Experts of a small language model.
Experts: 16 experts in each of 10 layers, 112 GeGLU neurons an expert, a softmax router.
Training: a variant of Muon for the experts, 289M tokens, 8829 steps.
Below are experts of layer 5 (counted from 0) of a mixture-of-experts language model. Rows are named router (the router's row for the expert), gate (a neuron's input weights, with its number), up (a neuron's input weights, with its number) and show model dimensions 0-255. Each number is 128 + 32 x the weight over its row's rms, rounded and kept within 0 to 255. Numbers have three digits each.
After each expert's rows: a language model's description of what the expert responds to. This comes from a sample of Wikipedia text that the model never trained on.

# expert 8
router:075153134127152147077086109091069162095160199146105117108046099157161182124144084061119193090114095158167105131095103154178106170090175123146102149125138103085135128125175180038158107132089123160119120189101126127090149150142170139087244204117118129127123126153126125154105107139051130106104124142122136133124131122066149173146118056129155098162109120131109116149134133120101066137124175112118119108100101074145146119162172126095114088171097168132149145130090034081131125125158152130139123149213126127122131129115097124171130145110147149134128111131177175100127127124132107101088130102109127130120206127107099203181105100093108117128079187130128147151161130127106118160136106038134119200113112139113135119119143147151098094120188110152138121091154098099206131114130148
gate6:103136174136131135112087110083131132165110115104122162105143119131130196186105128133116169078136076080154084175124124096117127144124128095155108146137185093104109118181131107112134113190129140140091093137055143160147117164135119132102150096071143104096119154148113147104179128114086174134139138111125180112142122159106039111180111186168171118191178106079108077118151085128097106152107137142095079171144095153114128132181145145115109119140070159154163142107122129172124101077113207068155181097114138113116153115074111053124083139108159086133156125174124114137120169191056160100059126140094157142149165121124138139138175103070118138127142196073129119132141206096070168184120083125145193140062138069115061111117132100120142112111165095078155136167136084088111147123118135
up6:120195160080151140163147134108110130180116150067110151135115139155173089135116089119112173137059154141120141099116113142161117129134129143089145088092172090130098163040110102112133087160094174188120104142125114127141151115094096127100146131115174132117159148110077153105143155093178173107076051096152171135185105177119138123127102160182105160138193157140146123138197121096166094109100127182189142064084151062099149144112183173178120129150131149169187125128169138140195125162156157125147127145070115078134166130140133081085223141165129175172132160146129136129122094180154079105100100120095100173152089110161104123093067143161151121141142156093066099177198140115087143072119127149120168131205133153127113159139160137098114141141092176133100091138100139164129133141115150
Description: Determiners and possessives starting noun phrases (the, a, his, their, several), paragraph breaks, heading markers, and word-final pieces like -ate, -ly.

# expert 12
router:029136132176177105170098148153111104182188192054109198129158062119134084106153149108092102139141182135150112129144122189105136154109199121107121154124129140119188095079151135148183082119103121140094107176162127146139100127143185152088149166086129128115088163146150116094134075157112116110096118151121095145114188076119128151157131101186147102086135167153145102210084143113107109139117155111148114182134104107172157067127146125123133121122122160166144130154165127091123124165166138175154120114133117135090104159112118163229125123133134153191125076173136145121141126144150126104060178119117123151134079016092100125150108073115097155114149135114115129134176141110102113123035137101153139126174089115104119159138105089162089141069107115194091150153123082138107155116137167
gate1:047139040179145123121160156119115178104131093125099133131166114194105106092162165116117137112078162129140100158205121109142099149188168118113130120086066105169183158139141157149167092162133101122151127129098106119085098122083158094156097151186212074143102154164179138141167108141116130165145085142178139146153064112177104167096119085149189094104149128146165138154126150184141106065114142152127112140103169192137135156218099157112143083135155194136143149113130101085145155131091099160108145134099072184129158117120117159123143148195101127093137139118068123107136175092108155136098108162104139134168081114124151112128125109108128136152140162166161111109124104140083128179092170235100103194141084147104106129108134115106086150171121129182096153104068095124163109138150126
up1:119090165145134124107088131108182108193083132133095130098067105039136137104157038147137144139125121182104152174110120104116204123098112062071155129094176180155126169099169139133165136093158147098055100128121124133143156126122106146169184129142100127184117103124113152071183170105127162152073127115110141057134155101146182112089124126115167136126150134085117140079086110117130113118113162043114137159114128079079148092084065107172147146114162127131120116106106111145103122108134116124076167113150150123082101195129165115120126132058112135088104092148135173131191053151171109110175148101140119144142098111119104089066125099162148177110104115093134154183112107194180148094147069079134132098105120135188189100133115128178111105102143094133140068083122157131144124157160097
Description: Final pieces and second words of proper names and nouns, such as States after United, York, London, Millenn-ium, percuss-ion, Ray-mond.

# expert 5
router:126081128164099191118171106134135089170156094116158181151179092100188103095157158165100159142095136163136082108125071142155184158128127095137094127147186126067118151125134142094145087123081083167145118163114107165094101157192101075096101105128061084161091142207130161157158064160124135092111089162126116148076134101136102150190041122147158110084121159172208129107120180149136136101107144086171091155149103120148149102209157049139113152134139153121122160123128099110095123087110099111118080068119092165128137089082119129118148071125161135135132105096119142090115095142119130095126134091152074158155147133138071142143094054122139222132124145160091173148116134153140158138064117108126137127162119070103129162137150118152158100107133148142152099138181074100098167098166145
gate5:110105133144131138154105126142148205110181157101122168100114137151171101125118162139109125054151132064089126171128144142130133101123117192108113160166073114104147168105111170129106100121071125174156168118160158077125153210155159098115143157098171099092152081146136124136156114100126126096098102157128090131136127127129116147136074152208131145137121151147117178101064165136093121145088159053175172121131117138151115139148164123141104133131170137082113064095110093104127102078097095098140063126055132103123205089153121094097119068130074150108097093106126105138151099153097078111124205102126154179131160161106089135135140103065076089122064147101121148063124144129147093180119103070093138086127103104130147085122134207147118084179174116113157159180115114150179111064177160
up5:111113165137191103148131108086073088043126087147098069136137108101135139109139114108191128169101099137131102144108173070118131108143117088104084088136167141180074159084128136083121123122105152143181101152150125060075142119127126086132188122166138128122168146136138155117132128102165150108126099132065149198126126092136138170131109163093188129123180055085118174174039126160109142119132057183100113130130181155099072094110093103096138161130146141137098178122113148170103123069176141175086174113192072145102102139079107061129129133140150100183144119115148101144124142168159175144103108157096094174136136120095069149081142137187118155126115176167109116158107080148148143125148105172149116107148106156023111094152142060124133138144180113142174110137151145111107108141136142
Description: Spaces, opening parentheses and symbols before numbers in tables, polls and formulas, such as ( in TKO (punches), $, +, *.

# expert 10
router:174193068052097101109165108181201134115145186112083089170049123114067166141148062192145163131155127135131130110140099195111027136114151138101097138041143087145130105111126191165142116152152081133145141124166078129098249161153120128162237207117083109151116124149145187141114101149106135123122102134147105149168142116092126130145112149136129122148061160121143077150096140150161114165136129128140110137206107103164157120136120116156132127144109116135118150168050125118116201128140118153132126110142146145099161170125127145116149128090150132105143141075144165131083089099134062125129125096134133142117120124109147113095130124121147139169106139150126104111115174167121120139135084167140160189141123097131134124179062110144182139117112094149154088047118105133135108107127124
gate1:139113184129113112130132188131125100079123169134125069103133141129102136118158143160130106079115065084158115103141099035166142206146050119141172111094172134087145168126088107118141102097153108131142108149124138146089103143152167148164100154138161183123120108132128129114150091159110173125114164146155115164053069145133067116127121131152132148170113115094101104168147100125083090164103164168146127054184132063165029120110111084097103101156153152114095141182129091104151137074107089095166108149066152170144134110118103075098090102115088120115122122108128142156086114141153134109087145164156138152142179151099149145152160153138110155151140187152112172139161114112075190177162117101076137175147135106138134176185103131114166133099128121121103193160111140189065121068124032
up1:126111112103152105130126161120066075077182141161090126154127126167122105123128149190052166097154126106185142092129117121173111113176076136211128120080094177112079100117116120150140115132161098094084175160049132153164161119156140158100155119117140139113164113179124125141155093139112168189121117096164135148089122076183132116088053111188119082096098166111121097083165112113129111104145131124081165112111105138155120099208149152120121088125082156149112140165103063135182139108117097121164123114105199132172097098129145134166110135156099153162137156120084143115125151115133113169088105116130155149105147056071131161116118073154142180106071106142138127127162159166167187096162118082146173122080167151169162105181171097108163104062110149153142138149111098061105108081056096
Description: Modals, adverbs, particles and participles inside verb phrases, such as may well, sentenced to, not, up, used, made, been.

# expert 14
router:059139138159143120102173086132098109132142100092173140153168104102181070149136189107127127127155185159188087128164123151185103161117146124173069168106167130077156070109170107149127089110073107169127085133182097135089095148147146082113092129109120099147095166162178171134181115144132168068106097144166067173118138107078101151123073134156149095171097165143165093166105162143111099163097183110161095151178123124151120087137153118182085114165111153140129143150170093104115116119156148149167094107148063163126141157130111165138175093083133152163198082114158147081131094144168191106116188114208088177101148096113075141133093150115112153170119119135109161151143128165106074154107111144173173166087112096075185134150103103137163099105156094118129095136188124134118165105155137
gate5:093166102087148151169118094110107127152163146125107024116177121132128177134139123122166137118161149146111162098188137081151102167115137120179108083137170079124223061083158165149112165106150133192129184134101082110139159168077136137099118132111163097171130124161165156107129144134110125125083109090157095177157109169152170090165105082147120161180113092145098140189173097133150162142136140119123149106140138139162115131146180100143169109141157135092117166069090101095095066124138147085126147090097119124129134118118080102163145114136185133100162136138207124103197102088172114149069112190161118181081153067159147193151123096118130203157101146118138114076121112131111151081136151130142111113112117105100107079138099105148063086115082147082089163069160121060126129083142111
up5:162100103140078136102154183170110196125099109141141205097107057100122128140133121108104103146112122085109104153144134154139161107146163136123159087159107126120112158120180076110137053138087109086176116131142158107156117114157111132139156101175128079103148170093154129143085153161157143141166071199109162103144151140147089178091135100094178110145163107141171125013161196095170134122110147146177106102151140111074145143140110118110115175119118156118087106161141187168127222131125092136130116203120151097124123134164178135080076074150066125154105132062098113141087114207149167140132143117115096103201084120094098127121123114165131065148122057126150122176149167107147139152140135109115182147140118137120109148140105144095195094110206140163138092166124149158141097162138137
Description: Month names and the year digits after 19 or 20 in dates and table rows, plus 'the' or 'his' before notable nouns.

# expert 1
router:118176122114059160089035078192134126090117144134095089197122132114099082147179137160215129135142131141121160115097117125190123144069129104195082131120134085089159107110108141093176115128122171140129131120137076142127163166141167099126140120130085108144120084135189171125131105136099139107119125138159106165107110099129094156167128112170115124116058127130188122149129173157110119160062142142129155156159113141159138120108136139156142119109106145142185191088145122048123185100178186183105146101112156157132149123086125163180168146147131173151123109137187106129107073130130047093060125115098088139093165107138162079171100081089073153173127130114111129161150167134082146121064096129175119131134099117141102122161090110130157098089135104158158145109116134172235181133124172
gate0:137085099174137091075070143158117136138133101126150154140093087128078145133141182142117064140067140164104158138108118127110135088067119162167077132124068167125194091096157173131107138164172169149118161135159133089105127132076080141089178122090112119177142088122140178137089059188106128124103121115149146131144153116127163074130136009132160179109147104149150152103120165141093113087153118123159231126103099126159155069107105199151193161106157205103109120125131157164165108163164067147106194091080083147173144121101132090158150082149128135142136116124105146100091105222083146113054175124138149151083142158123143144149120104080099154112133094092130118173083163128158112146117110172188103134085137109129141150154127130126128157093122107120129165116100123149153138127113151
up0:146166138176128132065139141108114125112179129157056121109171106121115184149137086163127131106114132150176152099159159130152125115146123138128122095116121173141114123040062106098170078171097121125115094134096129160107083151137115083119103137115151113131133140104124148103167135151128131083173054151128079148156202104191117180148126135176101098136063111103117160111166096081062129119059116178168131107186172061130113166158174075087127114133156108147107091124118103156075123102095172088144098154117176132128093117067113104132096184160111126051145109119137155124129124113178155113126063156143143171067093114167188130108121150129089150151135181077134116069146092094143102114138155109100102099094125133115178132057178156140150114099069179157106134109078198146061108126117101
Description: Lowercase word-start fragments of ordinary English words split into pieces, such as sp, cl, p in cockpit, rig in rigid, cons in conspiracy.

# expert 7
router:137010117058095200074102168113170095108108083072119091132132149141157085132154203154185061174146167159145101111182100178143146131141159097186163209130164124143136159140156110151115091201136124136205118095200144162109081128122155108106079111079122107164147116123126144129096138137139154110094135142145084164152171136160099146153141124151130129168123172178154131135086139154103094181138146136164089154122137131115180116148120125196103086096089150151168147157074140142140163125127143128153103096129117162072085140132123166120117138108170199164159135115111101148072099222192124120103131120195152114100069129115107123146129113142154130109123136147115153134164126165100058177137096080149162132166095123088130124103146160174130110119168094186165117149102136129141134102123150
gate0:164107136100077106073198153108127128104114137136119098159154148146132093057112164073152091107159183158128093147154125209106129102105133173089123162084141129194173149096152141142100099158133105140141134078133131068187157149082084120154143142100139124158130115149078081137127163103098085122142141145144164120107100058160117111115164175204143115193113151146152110089124164162138172115160153167092073090095093162124134116134121099125111107104122067124151121163177169151126138132139153182062150128116200178149107133146130092130162055155111164116127127079112152133103142176167108097171125147129098138116130198123124152159120120099177125148100168147165092086121170193040079106095101090144131113163152113150156081139169083124058053153139111146175125169095153119167144074138138
up0:200062093131115197074116095103086124161151143162122095130109092143142137111142106146123131132125090175123152175118115186082052097170144157139162104067180134080085083111122160148119158139121086199157124139152178172174102152134075141145133159111078141154150143100106121078144159079159013091107144149133142159118146139079196141122112099159135131110129154107176143131123139161119085153153109146120138127131160175110118149092119121104136150075181080129128120106171130132122172189162145108098162165097132144152084130112093128150092076096092115120176123141048139096197089116119127153086174066103140153115121167093146112103106145116121106099134137199133149152128136126137105151165150085152172167100103172164170085110134120117195171140155136128187082106122109185120109188196157
Description: Inner pieces of non-English proper names and place names, often with accented letters, such as Yucatán, Papadopoulos, Köln, Klondike.

# expert 11
router:077134139131080118186119113102123061113108089093113147116124086116181140171141129160183164144160136185174090101082097139142109173129141110127071177144180142065140104061146135148132073127055102164167111119174057128118187146121119114114190088090116117128109122154159142164135102132100145105138122152155099173094147146104068134169091118138153105177126155170153109168116211166104097140101159125148115189114117107122173115149140114174092109169092178158153138098149058129116155097127142171147091102143102125064165185089061135134140109104128189130170127117136159112102087141141154102086160081202078138094125084103098198149101094083111159162112157141070143149181140141115080138134107094128144168167096068063180143159105081130155102131123113116136102135159123138088156122140160
gate0:097141122142119098154121100122156119185138085132095133111128095170095106171160137170110123150130144142180108153115128157076156105144143110132168097115138103125100136198140124157111114128161129125097163116161084152027101079128155128112135144122163111117154171128000168071049130177097120127119136123087100132055130103120123162129119128103129136144111066102155133172121094062068123093054111097147138138103083085074123142122152143135124142111136158161132121097080099131114152062086138080127059128096120133084153074096104112117139110156111147153180121069157123168158217134141109127119131114170075129099151141097053108178125112193140138112147138170144183125111152167184112164150100058150132192111098139146148132081127094136159126151114148125110075123098100140099123155119219
up0:155121097091132157128090152095112120164124139072167118141181165182122158166066091104147108054191098142101094141143171156140068102069187129138103168168118108162105159062166103123106157175055064138103146139120146101167108143123113119170127105160121160159146146109169120150108153134109138118104140124136124123167174115146165063126153124134170073157123163148150142123099164123114178103196110121134120140129129188138072132168153144116184141147116130129172110169140169125133093114207101147137126096161106102140140195085133174141153048083206104111089152135126163165083112078161162088082121061092131120200140088149096147090106085092076127127140098134110129131129124119158135044112155149187188074113125148185122181141091133128116102151105097166174134136132121144139139125110070
Description: Prepositions in, of, on in titles and prose, sentence-initial In, and the 19 or 20 that starts a year.